config.toml
hidden_size = 160
d_expert = 32
hidden_act = "cubed_relu"
moe_layers = [2, 3, 4, 5, 6, 7, 8, 9, 10, 11, 12]
router_score = "sigmoid"
lr_router = 0.000296
train_tokens = 788900000
Below are experts of layer 3 (counted from 0) of a mixture-of-experts language model. Rows are named router (the router's row for the expert) and show model dimensions 0-159. Each number is 200 + 20 x the weight over its row's rms, rounded and kept within 0 to 999.
After each expert's rows: a language model's description of what the expert responds to. This comes from a sample of Wikipedia text that the model never trained on.

# expert 9
router,223,191,201,191,206,200,195,235,193,240,182,207,212,201,164,196,199,187,221,226,193,182,216,200,185,165,196,196,214,223,231,204,189,208,230,202,193,203,184,218,201,196,221,212,161,206,234,173,236,187,217,189,217,220,176,206,182,177,192,186,180,199,151,214,207,224,184,212,219,154,226,195,232,196,197,172,210,198,216,197,198,208,198,176,177,186,180,204,207,214,180,216,220,177,201,201,163,235,168,215,206,185,187,196,198,187,204,232,211,224,208,210,195,184,206,208,196,170,189,186,188,218,175,214,195,191,212,197,175,216,181,195,226,224,216,205,187,200,178,181,214,244,174,194,168,202,229,166,191,243,210,225,245,165,166,174,199,236,220,157
Description: Short letter-cluster fragments inside names and words, often first names or capitalized starts, such as Mac, Jon, ac, oc, New.

# expert 0
router,173,196,190,222,188,219,205,175,187,190,178,160,214,234,254,204,210,197,227,207,200,227,204,208,210,181,239,191,187,192,201,223,171,226,187,243,211,179,204,183,215,173,188,168,233,190,171,183,198,207,191,199,200,199,186,174,221,185,194,216,218,192,231,211,227,157,199,204,164,209,170,200,188,204,204,214,200,202,233,217,197,196,225,204,195,175,204,175,221,192,228,214,196,203,241,193,184,174,203,191,186,224,189,196,186,189,225,200,225,157,204,176,196,202,188,203,209,208,203,201,178,221,254,153,249,172,188,160,209,208,208,205,181,170,216,210,205,189,224,186,199,214,208,214,230,204,222,201,199,178,161,205,207,195,215,173,186,212,201,233
Description: The articles a, an and capital A after prepositions or verbs like is, as, in, with, plus did, does, another.

# expert 7
router,215,233,181,188,224,248,215,245,205,182,188,223,191,194,155,170,203,190,193,216,191,222,212,197,213,182,166,233,170,170,186,215,207,177,215,213,206,215,194,196,199,222,181,191,206,197,187,208,208,187,226,236,200,218,185,200,199,204,196,184,199,214,211,174,183,164,198,198,176,223,241,198,188,181,184,177,219,219,231,183,223,197,181,227,221,190,187,199,210,226,224,172,178,186,194,190,212,197,191,206,244,225,198,194,187,185,183,159,179,195,231,212,230,235,230,196,221,192,197,204,218,158,177,221,197,204,192,191,208,206,226,217,210,212,220,241,203,227,198,190,221,168,168,235,211,216,180,225,184,203,196,189,181,225,228,219,176,205,238,192
Description: Middle and ending pieces of split words, such as Scient-ific, develop, Represent, Tem-per-amental, often just before suffixes like -ation or -ed.

# expert 41
router,187,217,199,212,197,211,183,164,225,196,192,173,195,173,188,189,199,157,238,209,186,183,205,175,230,175,201,190,154,170,216,193,213,199,198,174,192,178,213,194,192,182,176,211,196,220,249,200,203,197,205,201,237,213,193,230,214,216,179,210,177,226,183,167,197,188,242,204,172,233,187,203,187,182,184,206,184,239,157,205,200,206,197,196,175,188,193,189,225,199,198,194,201,192,186,236,201,191,234,215,232,204,217,199,206,209,192,165,199,218,189,218,239,205,184,221,227,209,233,214,174,202,222,161,215,198,206,200,220,192,212,199,169,186,198,186,163,197,215,170,179,164,182,220,176,195,220,191,218,244,196,195,220,167,182,192,191,201,208,158
Description: Pipes, semicolons, colons and dashes separating numbers in tables, race results, track times and lists, e.g. "30 | 0", "1; 2; 3".

# expert 39
router,195,169,214,193,220,204,179,200,209,181,208,191,189,218,220,164,172,192,163,182,205,208,188,205,196,231,229,197,191,209,228,178,224,189,201,211,191,176,219,216,216,183,199,208,224,174,199,238,167,202,201,215,167,167,233,205,184,212,202,218,238,185,226,230,206,185,228,208,225,226,208,174,184,193,167,174,205,199,189,165,176,182,196,213,228,211,234,184,214,150,212,209,179,205,200,187,177,205,174,205,191,200,189,200,183,219,236,243,200,235,210,187,220,202,192,214,178,169,171,205,201,198,229,227,196,156,207,177,194,218,200,223,188,180,220,182,184,153,192,196,158,246,184,190,183,194,221,233,208,190,193,194,187,210,193,197,192,197,192,182
Description: Single letters, chiefly L, starting names and words, as in L·ast, L·emmon, L·uke, Women's, Hard.

# expert 35
router,207,219,208,203,220,203,177,182,182,199,177,180,222,197,236,191,182,202,178,176,179,235,234,171,192,207,197,215,196,212,188,210,199,192,147,201,203,195,205,196,173,202,144,172,243,163,195,190,185,177,205,212,173,212,185,207,227,186,195,210,231,208,176,220,244,186,190,165,205,220,176,199,202,206,223,188,214,173,213,197,193,184,232,192,198,191,207,173,209,202,229,192,197,208,213,183,178,192,183,188,210,163,175,197,174,209,175,219,219,208,200,217,207,199,190,219,208,198,157,188,223,214,254,162,202,179,215,165,226,209,190,207,212,167,201,219,188,189,207,162,203,190,209,204,195,160,232,239,207,226,203,164,199,186,202,216,222,183,210,202
Description: Single capital letters starting a word, mostly right after a line break, heading or opening quote: D-uring, D-ead, P-opulation, and acronym letters like NRHP.

# expert 31
router,206,192,204,232,224,198,191,226,215,171,197,221,207,205,249,161,177,193,227,195,189,212,215,202,208,215,212,172,173,198,205,168,197,198,159,232,173,200,232,185,209,195,192,199,223,181,189,217,210,180,197,209,191,214,203,204,191,200,174,219,229,169,187,231,211,183,216,187,187,180,250,183,200,205,189,207,190,198,230,175,195,221,175,214,201,165,219,166,206,199,207,207,208,184,238,217,210,163,200,189,222,195,219,169,233,200,196,191,207,196,176,189,190,183,227,209,224,190,197,226,189,209,218,160,238,185,216,189,197,204,179,201,200,179,187,228,192,182,224,166,200,227,181,181,176,205,261,211,177,148,217,183,194,197,205,194,214,168,183,224
Description: Capital initials and word pieces in names, lists and tables, such as Ch, J, R, Work-sh-op, affili-ate, plus to and years.

# expert 29
router,229,183,187,213,204,194,208,182,172,209,234,186,188,167,210,197,191,231,200,194,214,178,211,221,205,177,182,196,171,188,199,185,174,165,223,168,220,231,202,194,190,193,222,191,189,171,237,199,217,224,194,184,235,196,203,200,206,204,222,230,189,188,180,178,180,210,172,180,186,231,209,184,189,205,200,235,165,226,186,181,194,185,209,195,199,206,241,222,170,192,158,226,183,212,173,206,187,162,202,218,168,199,180,200,230,178,211,182,232,224,184,205,171,174,215,194,157,195,230,176,194,191,188,222,166,183,194,171,215,209,171,195,202,202,222,196,185,213,212,201,163,197,211,215,170,198,209,167,194,178,180,193,170,168,197,203,208,215,152,196
Description: Word pieces with l, ol, al, il in names and foreign words, such as H-al-ey, ndomb-ol-o, Buen-os, Charl, Phil, and Polish or Czech letters.

# expert 48
router,199,228,206,198,209,181,208,222,210,231,194,181,185,209,209,245,197,198,181,172,212,219,212,196,216,187,201,173,203,205,163,178,190,175,173,225,191,192,188,195,154,191,181,170,182,194,208,216,208,193,212,181,181,208,228,219,178,150,221,234,183,232,201,211,226,190,224,186,216,167,202,175,193,190,206,193,188,248,211,224,176,209,206,208,185,206,144,233,211,227,218,203,212,200,180,165,175,212,178,179,201,210,197,175,232,231,216,207,225,240,180,191,193,176,236,230,174,185,198,198,210,218,205,190,228,224,167,205,190,203,221,219,192,211,214,204,181,218,167,180,216,187,215,216,217,196,213,206,200,171,225,208,195,216,185,217,174,211,181,165
Description: Word-ending pieces like ed, s, ly completing words (missed, news, obtained), and verbs like moved, returned, joined before prepositions.

# expert 44
router,172,197,182,206,209,215,182,188,206,187,200,158,223,198,238,199,208,189,227,191,190,204,188,192,221,200,229,201,189,210,204,208,194,193,161,201,188,194,194,179,211,203,193,192,252,171,206,217,190,199,211,207,209,208,181,182,199,202,200,215,206,212,214,195,195,158,153,177,221,212,147,212,179,196,222,198,210,213,201,187,192,190,194,202,207,176,202,203,217,192,203,189,212,200,210,200,196,192,195,169,203,189,195,209,206,172,203,216,200,196,196,189,207,212,192,206,198,194,193,190,223,204,298,171,270,173,189,179,206,235,183,187,208,183,199,212,188,156,188,162,180,218,207,198,204,169,242,187,177,175,189,206,168,196,213,175,192,167,159,224
Description: Table cell separators and label colons in infobox or results lists, such as Known for:, medalist(s):, and times like 7:30.

# expert 51
router,172,210,207,211,182,210,190,248,170,209,226,173,182,210,182,201,190,182,165,173,172,165,177,208,171,192,175,222,236,218,169,199,226,220,187,179,183,205,192,164,224,196,213,204,188,200,189,184,206,207,206,205,214,175,212,192,219,209,202,214,233,237,214,162,174,171,207,213,205,212,172,202,200,198,202,207,182,194,203,207,186,163,192,195,165,214,201,193,201,170,183,193,184,196,196,192,181,218,235,152,233,214,183,186,201,198,193,220,156,175,196,180,190,176,204,203,188,227,227,191,186,208,191,174,163,194,204,227,224,184,190,210,200,215,224,191,190,229,189,220,177,182,213,221,197,220,171,215,238,208,162,179,204,204,182,179,167,229,166,225
Description: Word-internal syllables, chiefly le, in names and words, such as C·le·veland, McA·le·ese, bal·le·ts, Le, La.

# expert 8
router,191,225,242,208,185,203,199,178,214,192,179,192,208,200,196,155,194,202,176,220,193,199,192,203,232,225,216,216,232,211,197,191,238,216,174,192,164,218,181,219,199,187,239,212,233,220,208,187,218,220,208,175,168,183,203,177,219,208,190,195,197,218,212,182,194,201,164,191,178,230,219,195,204,194,185,237,219,225,214,198,211,217,221,196,194,193,207,188,170,167,174,171,171,189,199,201,183,179,167,200,219,181,190,202,213,223,188,221,240,220,188,226,190,224,253,204,195,224,167,188,183,196,207,181,197,215,209,220,203,227,183,205,222,220,227,182,194,177,205,139,197,210,170,214,197,227,227,184,203,218,225,227,224,222,225,213,222,197,179,219
Description: Short pieces right after an opening capital or stem, mostly in names, such as -el- in Velvet and Gelston, -d, -ed.

# expert 36
router,191,191,155,156,191,214,194,201,238,203,200,186,174,184,237,166,231,207,166,222,220,174,220,206,226,195,194,234,245,207,210,199,205,212,220,225,179,215,182,205,206,215,201,209,187,240,194,180,198,213,187,162,174,171,182,153,194,193,204,188,207,185,193,229,183,226,205,176,176,205,192,188,205,203,238,183,164,191,186,216,217,202,202,214,205,231,192,223,207,217,207,222,211,216,200,215,230,225,210,238,216,197,206,183,207,179,189,193,191,194,205,204,152,230,183,192,196,198,215,215,227,220,197,198,164,198,199,173,178,173,210,205,203,185,188,170,210,200,224,216,173,184,162,179,215,212,203,186,186,183,178,167,230,175,175,226,170,184,203,200
Description: Pieces of Central Asian, Islamic and Asian names and terms like Uzbekistan, Islam, Mongolian, Kailash, plus line breaks before headings.

# expert 3
router,187,217,188,224,225,196,177,172,217,184,216,151,221,208,259,230,210,196,214,205,178,172,188,178,200,181,221,195,202,174,187,218,190,195,185,218,201,158,210,197,215,201,184,199,210,210,148,206,196,211,209,215,222,196,189,173,231,199,164,218,253,231,191,190,214,185,177,205,209,201,218,215,176,199,218,180,200,200,185,179,207,205,187,223,190,183,177,195,213,166,204,219,178,202,160,197,215,176,207,194,183,210,202,169,199,187,184,194,197,191,213,219,201,187,213,213,206,204,201,189,193,234,248,194,249,223,192,186,184,221,166,191,175,197,165,185,244,159,217,175,177,213,214,184,221,175,221,191,198,196,193,220,213,210,214,226,218,195,171,222
Description: Personal pronouns, mostly sentence subjects before verbs in biographies, such as he, It, she, him, himself.

# expert 40
router,196,178,234,159,194,217,186,204,224,185,192,230,184,217,200,190,199,219,221,179,218,216,218,209,205,187,199,194,222,173,230,179,206,221,202,208,202,233,200,192,180,216,197,196,186,251,214,186,220,187,198,199,202,214,177,218,247,172,212,177,219,199,238,197,154,213,229,236,221,198,192,152,225,247,191,187,170,222,208,211,213,213,216,190,183,189,177,188,193,175,204,182,176,176,187,212,163,215,205,206,224,167,215,210,191,193,196,224,227,159,213,217,219,231,191,182,215,220,182,181,183,173,178,237,199,227,193,216,230,199,227,177,176,242,184,181,206,228,197,207,200,208,221,208,208,201,177,200,201,184,192,181,227,209,191,206,214,210,225,186
Description: Direction pieces such as heast, outhern, ward, plus into and mid-word pieces like ar in scarce, often in geography text.

# expert 12
router,205,176,210,175,236,200,228,206,165,169,235,208,170,221,209,192,216,175,186,188,227,214,193,195,179,183,158,196,181,213,199,221,192,216,223,204,177,177,187,206,198,191,204,211,197,189,237,228,193,214,191,182,187,183,186,204,170,204,198,196,224,212,185,226,222,189,227,213,184,206,195,168,196,209,184,235,200,212,156,170,176,202,232,183,186,191,222,189,217,200,205,185,209,193,158,250,221,211,215,209,155,223,228,204,177,187,212,213,206,185,197,208,216,197,184,241,193,200,183,163,182,192,169,180,193,212,239,189,187,215,168,212,214,209,166,201,196,227,182,182,203,148,212,215,207,182,184,183,176,229,237,189,219,200,172,215,190,194,211,215
Description: Inner word pieces like vent in prevent, oy in Lloyd, plus list labels such as Born:, Website:, Genus:, mostly in sports or biography entries.

# expert 1
router,191,224,196,180,201,172,185,208,221,221,212,189,235,206,215,226,215,186,241,236,170,179,232,183,188,206,222,187,186,184,178,201,180,221,170,214,203,218,184,194,217,207,221,217,176,177,171,181,221,191,226,212,200,218,205,177,166,194,211,239,196,205,200,192,204,195,177,191,189,174,153,228,170,220,194,199,207,204,198,176,187,187,224,203,197,189,190,186,209,202,205,210,190,189,186,224,190,194,215,170,161,182,211,236,210,170,243,210,191,181,217,224,228,175,204,172,192,211,203,197,187,225,245,187,258,211,218,162,202,205,220,229,189,188,208,231,177,167,189,208,202,205,234,207,214,203,190,198,172,153,210,210,199,175,197,190,192,184,187,173
Description: Forms of be and base verbs after modals or to, such as is, was, be, been, get, take, often before a passive participle.

# expert 10
router,239,187,176,220,198,212,165,194,201,228,202,167,198,220,220,193,168,191,207,223,207,170,217,210,168,225,179,229,168,201,168,199,174,233,187,199,187,216,175,217,185,211,183,210,170,176,221,185,195,176,195,215,187,208,232,198,213,209,193,214,231,195,209,218,181,224,230,168,197,217,249,170,190,219,234,224,230,225,206,200,176,201,210,197,207,188,236,206,225,203,186,197,203,205,239,210,207,210,195,213,204,164,194,167,185,206,163,193,229,221,223,204,195,208,190,234,230,216,202,180,230,192,216,194,206,230,185,160,187,168,230,197,184,220,214,213,207,161,219,214,233,190,211,219,178,183,170,193,217,214,188,194,194,195,190,227,206,202,206,224
Description: Single capital letters, especially N, opening proper nouns and names, such as N in Niamey, Napoleon, Native American; also paragraph-break line feeds.

# expert 15
router,215,199,207,153,211,206,192,222,187,221,185,202,200,214,202,255,185,197,198,165,218,197,199,199,199,219,213,195,202,213,163,212,226,180,203,169,216,226,184,197,210,225,215,196,191,186,222,158,196,172,248,206,210,170,188,206,204,204,228,180,192,221,213,220,205,177,231,181,237,218,214,204,201,227,193,181,175,168,189,197,194,163,179,200,179,210,220,223,195,222,200,208,200,181,210,207,176,160,177,183,186,174,176,161,177,242,210,225,187,192,195,217,213,212,196,197,207,190,216,208,200,239,170,237,176,205,188,184,200,218,197,214,212,194,215,205,217,226,227,207,174,195,179,191,219,217,187,172,218,236,168,192,186,223,237,210,177,231,175,176
Description: Opening quotes or parentheses fused with a capital letter, plus For/After and word starts, such as "S, (C, For, After.

# expert 52
router,202,189,213,196,176,188,216,214,234,239,199,174,204,163,180,226,236,213,145,205,224,224,193,201,191,212,185,167,158,213,207,200,231,214,199,232,174,195,203,205,211,215,203,181,211,217,225,186,223,202,216,187,191,184,178,194,188,252,206,225,224,209,157,248,196,216,187,193,172,194,194,193,182,226,179,189,215,227,184,208,232,188,188,190,215,208,193,198,202,199,222,175,216,216,218,206,204,191,231,205,169,240,201,175,173,200,205,217,194,237,185,218,183,222,173,222,171,161,173,181,201,172,199,180,185,234,199,181,202,201,226,209,163,222,211,198,204,198,190,186,212,216,184,182,225,222,168,227,203,197,214,190,222,214,190,193,178,215,198,189
Description: Syllables like en, un, n inside proper names, often foreign names and places, such as Ken, Kenya, Kunene, Münster.

# expert 22
router,150,223,219,224,235,200,221,187,236,195,211,155,211,188,222,214,200,168,225,197,200,217,186,179,208,172,196,200,202,191,209,212,171,170,194,219,194,152,186,204,208,213,180,196,236,204,190,195,204,207,203,204,218,223,215,164,161,151,204,209,227,187,204,201,182,166,188,196,186,239,202,226,174,199,193,168,208,210,190,196,188,194,199,196,208,191,189,156,216,205,229,194,202,204,189,187,225,187,232,203,227,178,201,229,229,171,200,189,213,180,177,208,180,209,177,213,171,198,178,206,219,230,230,157,235,177,179,180,194,226,197,187,222,186,192,228,206,183,202,181,176,217,216,172,202,174,217,216,201,180,203,224,173,193,204,186,215,176,182,228
Description: Common nouns after the, a or his in arts, media and sports text, such as team, role, player, album, performance, medal.

# expert 24
router,233,190,169,204,220,169,201,193,206,190,213,214,191,226,184,165,177,204,214,159,215,169,185,198,193,176,245,202,184,179,203,231,223,197,216,170,198,196,195,223,164,208,213,212,186,197,202,224,193,179,155,205,169,186,164,197,205,203,202,181,185,219,178,218,201,212,165,195,188,185,229,188,177,238,160,194,186,212,201,186,221,205,199,161,201,222,233,198,194,233,177,228,228,179,226,183,214,235,215,198,191,202,202,177,171,196,199,210,181,206,199,232,188,202,185,194,198,192,206,178,186,217,191,217,203,236,220,202,216,193,231,172,203,183,187,152,213,217,177,236,184,209,187,189,175,205,199,222,198,232,198,191,203,195,227,182,216,246,166,210
Description: Short pieces right after a word's first letters, like if in specifically, g in Beginning, v in Silvio, often in Slavic names.

# expert 50
router,200,207,205,229,187,213,178,215,206,190,202,198,222,246,180,203,209,190,257,178,212,202,191,202,217,211,190,189,183,203,199,190,184,190,199,174,231,201,226,234,191,158,198,187,208,161,175,162,164,219,185,193,191,192,199,204,226,212,179,218,210,183,198,185,226,223,170,163,220,205,189,204,188,197,208,196,191,177,199,192,191,184,211,210,230,200,198,198,214,239,193,215,203,216,251,176,201,209,219,207,227,207,215,228,185,203,203,172,201,224,192,182,188,193,247,197,159,176,180,210,172,167,194,222,161,193,201,169,183,210,182,209,211,174,183,214,159,184,202,184,168,215,193,197,187,198,171,207,191,202,219,219,217,142,186,160,203,221,203,181
Description: Plural and third-person endings -es, -s, -os, -ers, -ations at word end, as in focuses, Tires, scores, references.

# expert 32
router,204,190,210,184,222,192,179,172,221,200,193,198,221,187,191,215,206,221,188,235,196,184,238,206,181,207,208,189,184,187,190,214,218,197,221,204,165,200,183,232,205,241,182,179,177,185,209,229,204,225,232,189,175,245,194,212,195,180,196,204,173,170,223,212,209,227,191,186,227,180,234,184,202,226,183,186,226,214,210,198,212,203,194,203,182,232,202,214,237,201,202,197,226,179,238,185,197,210,191,234,167,190,189,228,150,180,182,195,222,184,208,215,201,184,243,163,196,164,235,201,193,185,189,194,179,191,233,200,203,191,197,154,202,206,192,172,195,206,188,185,192,221,233,177,235,234,191,174,197,225,194,247,200,216,214,201,186,214,191,180
Description: The letter v inside words (In-v-estment, Lat-v-ia), plus Latinate prefix starts like prov, re, inv, con.

# expert 54
router,198,199,175,242,214,172,222,211,224,220,171,206,225,245,194,227,151,172,202,238,172,219,226,186,237,206,153,235,187,183,206,197,206,190,202,200,215,225,154,179,193,180,219,206,216,187,204,208,195,192,207,184,199,206,148,220,207,201,176,170,190,158,181,202,204,226,186,211,196,219,198,212,179,197,195,215,200,199,216,158,191,216,229,184,213,196,227,182,183,216,196,166,188,203,203,206,164,199,212,175,178,214,192,184,193,201,198,144,201,189,171,235,180,168,180,217,195,181,188,228,200,184,173,214,185,208,218,213,176,201,194,197,197,190,216,211,216,190,204,201,218,170,206,223,223,186,183,237,223,206,193,201,215,194,220,225,214,210,198,197
Description: The suffix ation in words like liberation, medication, nation, plus == and === heading markers and infobox labels like Location:.

# expert 46
router,187,178,231,187,174,211,167,223,207,217,189,217,225,200,227,178,183,198,188,212,178,223,174,203,199,212,228,189,196,196,214,185,193,170,221,202,211,162,224,206,206,227,193,183,190,229,168,183,169,186,207,205,167,229,198,186,249,203,179,194,211,201,180,214,212,183,179,213,217,187,243,183,205,205,234,194,223,200,203,189,204,177,224,185,195,220,182,216,206,218,188,202,222,215,181,231,157,181,220,206,240,234,230,202,191,217,215,191,192,167,203,212,213,216,194,203,188,189,222,226,207,192,195,207,228,179,224,196,186,153,229,179,182,187,166,206,185,169,205,244,220,238,207,185,174,216,217,220,224,205,182,185,189,231,174,177,208,182,219,225
Description: Single letters, mostly d or D, inside abbreviations and codes, such as PDB, LHD, GD, cond., pre-degree, often in tables.

# expert 27
router,242,178,190,204,181,204,168,186,227,225,216,180,184,204,231,227,174,220,206,206,196,204,195,211,205,223,213,201,195,214,183,194,178,209,204,207,221,185,204,170,203,217,235,196,222,198,168,190,194,177,191,190,226,237,225,196,172,186,187,210,210,180,216,179,222,170,214,217,212,199,179,230,224,192,199,203,204,190,190,201,184,206,176,258,191,183,217,174,203,218,195,199,179,225,195,197,190,218,192,167,205,180,228,242,167,224,199,225,198,237,184,226,196,206,177,233,189,201,232,215,218,188,233,186,236,194,182,186,189,238,212,207,204,128,223,218,188,172,203,198,198,224,189,233,206,198,202,179,175,202,209,211,177,193,212,183,226,184,168,214
Description: Single capital letters starting names or words, mostly B, G, C, A, as in B·ruce, B·aoding, F·ame.

# expert 42
router,235,196,212,158,192,228,190,204,197,186,194,207,232,209,182,230,172,182,202,185,166,186,216,213,166,188,218,201,207,194,215,173,200,190,214,178,223,181,222,183,219,179,173,204,173,225,207,194,216,196,229,218,230,225,174,171,200,224,182,206,191,199,176,221,202,196,208,176,171,235,183,195,234,206,204,260,193,228,194,218,212,194,192,210,209,189,185,206,204,189,207,201,213,224,213,192,227,226,179,204,235,205,190,183,173,181,194,196,196,206,212,180,213,220,208,233,172,174,211,210,168,229,222,252,191,220,182,205,193,222,184,229,243,197,210,225,189,209,198,160,217,188,222,201,202,237,231,203,209,229,208,183,211,192,218,214,177,154,200,194
Description: Full stops closing sentences, often fused with the final word piece (s., ed., y., ity.), followed by a line break or The.

# expert 25
router,202,215,183,193,210,181,208,219,228,172,147,178,188,206,208,192,193,198,183,218,189,197,204,199,196,193,176,207,233,214,221,210,181,213,193,241,209,203,186,184,192,179,194,210,231,171,193,233,205,197,211,238,195,199,234,188,203,200,224,188,221,177,190,172,172,212,188,183,192,213,205,220,218,186,201,163,220,187,189,195,178,236,239,190,225,214,209,231,170,203,210,229,212,202,201,180,183,179,210,246,190,193,199,213,210,219,193,191,220,212,153,213,189,203,214,166,203,220,196,220,187,168,217,188,192,182,179,228,237,214,218,191,231,218,253,201,214,216,192,183,208,210,201,192,229,212,242,203,191,223,172,228,202,188,162,212,195,227,248,170
Description: Word-initial stems completed by -ic or -ical, such as analyt-ic, graph-ic, scen-ic, com-ic, plus att, techn, art, human, social.

# expert 57
router,226,233,214,213,211,193,222,189,201,205,194,158,200,204,191,181,173,199,187,216,184,210,184,230,187,176,171,180,186,198,222,199,182,191,183,242,175,225,176,199,214,198,214,217,205,173,188,195,225,215,181,212,233,214,186,205,212,216,220,164,192,206,211,212,207,160,236,215,193,187,181,218,194,205,211,203,211,184,205,221,166,228,205,180,188,224,169,174,183,209,201,192,185,243,212,192,163,199,192,226,183,161,183,156,216,255,247,158,239,197,201,204,203,191,199,221,207,215,211,204,218,204,198,194,163,184,222,212,210,216,218,175,232,198,201,194,170,223,212,173,209,227,211,165,179,198,196,188,181,213,201,194,201,183,183,208,166,207,230,218
Description: Adjectives like final, former, first, original, international, professional before nouns, plus section headers such as ==C, ==B.

# expert 5
router,207,160,172,210,196,185,189,221,169,192,202,225,214,232,167,186,181,183,217,208,212,177,226,184,212,161,221,209,171,231,170,189,174,189,246,233,181,168,210,188,181,203,187,223,232,220,192,207,160,182,191,204,205,194,169,210,171,179,186,188,200,224,235,224,171,187,205,165,204,205,214,195,202,167,206,199,224,201,189,186,202,202,205,213,210,175,200,198,150,201,220,201,164,191,222,161,195,181,177,174,208,173,200,243,170,166,214,181,227,189,185,194,212,240,197,202,228,190,189,221,201,207,188,213,200,208,192,196,208,180,214,220,187,181,195,201,219,222,199,172,186,181,178,194,207,188,204,196,166,175,163,181,179,225,217,175,195,204,209,205
Description: Short middle or end word pieces like it, id, at, ction after an opening consonant piece, as in exhib-it, Rap-id-s, s-outhern, interse-ction.

# expert 61
router,217,211,213,206,211,168,230,160,195,238,223,194,210,220,215,176,167,220,173,202,210,182,187,198,220,213,187,217,204,215,225,200,201,218,201,220,177,199,173,171,205,193,183,209,192,201,206,190,152,210,196,186,189,210,200,201,226,179,237,223,171,180,192,166,199,215,208,178,230,224,222,208,179,206,185,188,184,165,220,165,218,200,190,210,210,204,200,192,218,192,207,186,163,211,159,208,208,251,236,199,200,219,159,186,188,193,227,205,222,240,203,179,200,220,231,176,215,179,214,196,163,207,184,178,203,196,188,207,218,213,216,206,170,206,166,198,176,176,214,208,215,189,184,213,240,220,189,239,203,233,232,211,203,219,209,163,196,218,222,197
Description: Pieces like he, ose, w inside words such as whose, Shepheard, otherwise, plus short words like top, number, few, we.

# expert 62
router,212,163,223,197,213,181,193,189,217,172,221,218,212,243,182,193,163,183,192,187,207,196,237,187,218,226,216,186,205,200,169,172,207,182,209,210,209,158,215,196,166,199,178,213,217,198,195,215,219,178,223,188,223,191,228,225,195,201,206,215,155,180,202,189,182,166,175,180,213,212,226,235,196,188,170,162,231,187,190,219,187,177,234,204,207,171,188,212,182,188,189,191,165,223,170,209,213,175,177,190,194,173,177,211,223,207,231,205,200,218,200,177,200,195,152,225,177,190,185,240,195,193,196,218,240,211,210,183,215,221,178,180,211,185,207,199,197,198,205,186,185,218,193,182,201,172,173,206,194,204,201,187,227,173,187,185,159,165,227,191
Description: Word pieces and words beginning with s or S, plus -ight in straight, and common nouns like night, day, performance.

# expert 28
router,207,234,184,199,203,219,222,193,214,172,201,198,216,167,185,207,207,244,225,210,198,191,228,177,200,171,211,240,185,208,214,190,207,215,226,219,210,225,201,219,239,209,196,156,218,209,203,216,210,201,192,224,183,193,212,208,210,202,199,205,240,228,211,182,221,203,197,171,165,170,203,175,178,192,204,181,228,232,169,214,195,166,216,196,200,185,193,220,180,183,244,160,187,186,197,209,192,203,210,187,200,184,204,183,187,210,218,203,176,205,183,196,187,207,219,229,216,173,164,186,170,219,196,216,172,178,201,164,222,182,152,193,218,216,224,179,172,204,180,162,177,220,203,203,196,208,203,202,235,225,222,192,195,237,201,188,172,190,246,181
Description: Short pieces like em, um, im, os inside words (temperature, drums, Assumption), plus line breaks and = in infobox or taxonomy lists.

# expert 2
router,216,193,186,195,226,193,206,193,218,205,202,178,193,229,199,193,230,211,219,194,161,201,197,192,204,230,196,172,207,166,224,194,200,199,208,214,206,168,217,169,247,229,244,200,151,191,234,213,208,207,225,225,183,231,213,205,177,171,209,196,215,191,202,219,216,223,201,189,218,186,162,166,196,189,166,170,173,181,205,207,195,215,200,187,216,226,194,233,180,218,177,176,209,195,206,191,204,196,193,198,226,219,159,228,187,210,177,177,195,190,177,196,196,200,214,192,212,230,221,198,202,221,209,230,156,206,157,207,194,177,215,156,213,210,213,200,210,216,211,194,224,196,213,197,174,234,185,210,183,196,246,178,177,202,240,213,198,194,165,207
Description: Word-final suffix pieces forming adjectives and agent nouns, often political, such as -ist, -ary, -ical (Nationalist, literary, political, Democratic).

# expert 47
router,170,186,183,227,167,201,200,192,188,209,230,197,233,194,220,223,223,184,225,192,180,187,187,203,230,203,224,193,196,185,206,210,198,210,153,213,222,190,196,225,227,203,202,199,229,196,182,221,212,209,193,182,203,195,217,189,189,182,195,205,189,195,210,214,215,196,147,188,222,212,164,188,200,199,161,178,208,213,213,170,200,204,214,200,192,184,200,171,235,189,249,211,203,215,201,213,216,211,169,194,201,193,181,209,194,162,211,212,193,187,186,187,211,222,202,206,195,198,196,200,234,212,246,179,253,210,213,160,169,238,205,228,229,173,223,217,188,148,212,156,211,203,200,206,186,189,235,180,174,187,185,199,180,213,197,182,204,233,160,220
Description: Single digits completing years, dates and counts after a partial number such as 197, 19, 200: 1983, 1881, 2009, 460.

# expert 17
router,250,223,236,186,202,228,203,207,159,236,173,225,235,182,221,188,221,215,207,218,197,184,206,208,179,188,218,221,217,186,188,179,178,216,184,195,189,209,236,190,173,203,194,221,202,199,234,172,191,217,201,218,232,214,202,202,216,174,208,221,190,183,213,214,188,210,220,203,236,216,199,198,185,181,177,241,209,190,157,162,179,205,197,182,227,194,191,184,191,188,210,179,242,225,187,219,201,175,210,212,243,197,214,222,213,220,193,183,220,217,218,189,215,178,222,242,189,190,220,217,221,194,162,210,198,182,210,182,226,207,230,223,226,185,200,202,224,214,172,224,208,191,226,197,221,174,227,233,207,210,171,184,214,216,187,215,172,211,179,199
Description: Word-initial pieces, often right after a line break, heading or "was": oper(as), built, released, viol(ence), formed, plus capital letters opening names and table labels.

# expert 21
router,253,189,178,191,200,188,222,188,188,231,185,154,190,199,190,209,231,215,242,173,211,204,197,194,201,208,172,161,216,167,163,171,197,201,181,186,227,184,202,218,170,197,181,235,230,185,174,188,195,229,172,216,225,228,219,191,236,205,184,172,246,225,207,210,192,217,217,200,217,225,189,193,241,184,203,211,207,190,188,218,215,164,209,187,194,181,218,180,208,204,207,212,203,190,203,212,196,209,195,213,225,181,194,167,247,218,177,204,199,206,211,189,215,204,165,184,206,204,242,200,223,219,196,181,228,221,197,200,195,215,224,181,206,220,220,205,229,183,219,226,183,176,249,205,192,196,203,158,205,174,194,214,183,207,192,193,180,207,207,191
Description: Standalone numbers in table cells, coordinates, and statistics, often century prefixes or ages, such as 18, 5, 19, 20.

# expert 23
router,213,186,214,228,167,209,188,227,199,226,226,204,174,222,197,225,200,203,217,220,196,173,155,234,207,176,212,198,215,219,240,205,200,204,199,194,222,194,197,204,197,210,182,202,219,177,198,209,178,172,196,215,187,196,184,235,213,232,201,196,205,207,194,207,160,227,171,176,176,178,202,181,190,202,223,170,199,195,164,181,241,230,192,171,189,174,167,233,204,181,219,189,220,214,213,180,169,213,225,174,191,189,225,184,158,234,216,207,246,191,186,191,229,215,213,192,202,226,176,189,223,195,181,163,180,200,193,204,189,222,200,210,214,192,167,211,194,212,216,195,197,192,167,180,193,191,186,200,208,205,245,183,170,219,168,189,190,156,201,218
Description: Middle syllables inside words and personal names, like ort in cortex, vortex, Forty, on in Sandon, orn in Hornby, plus "not" and first names.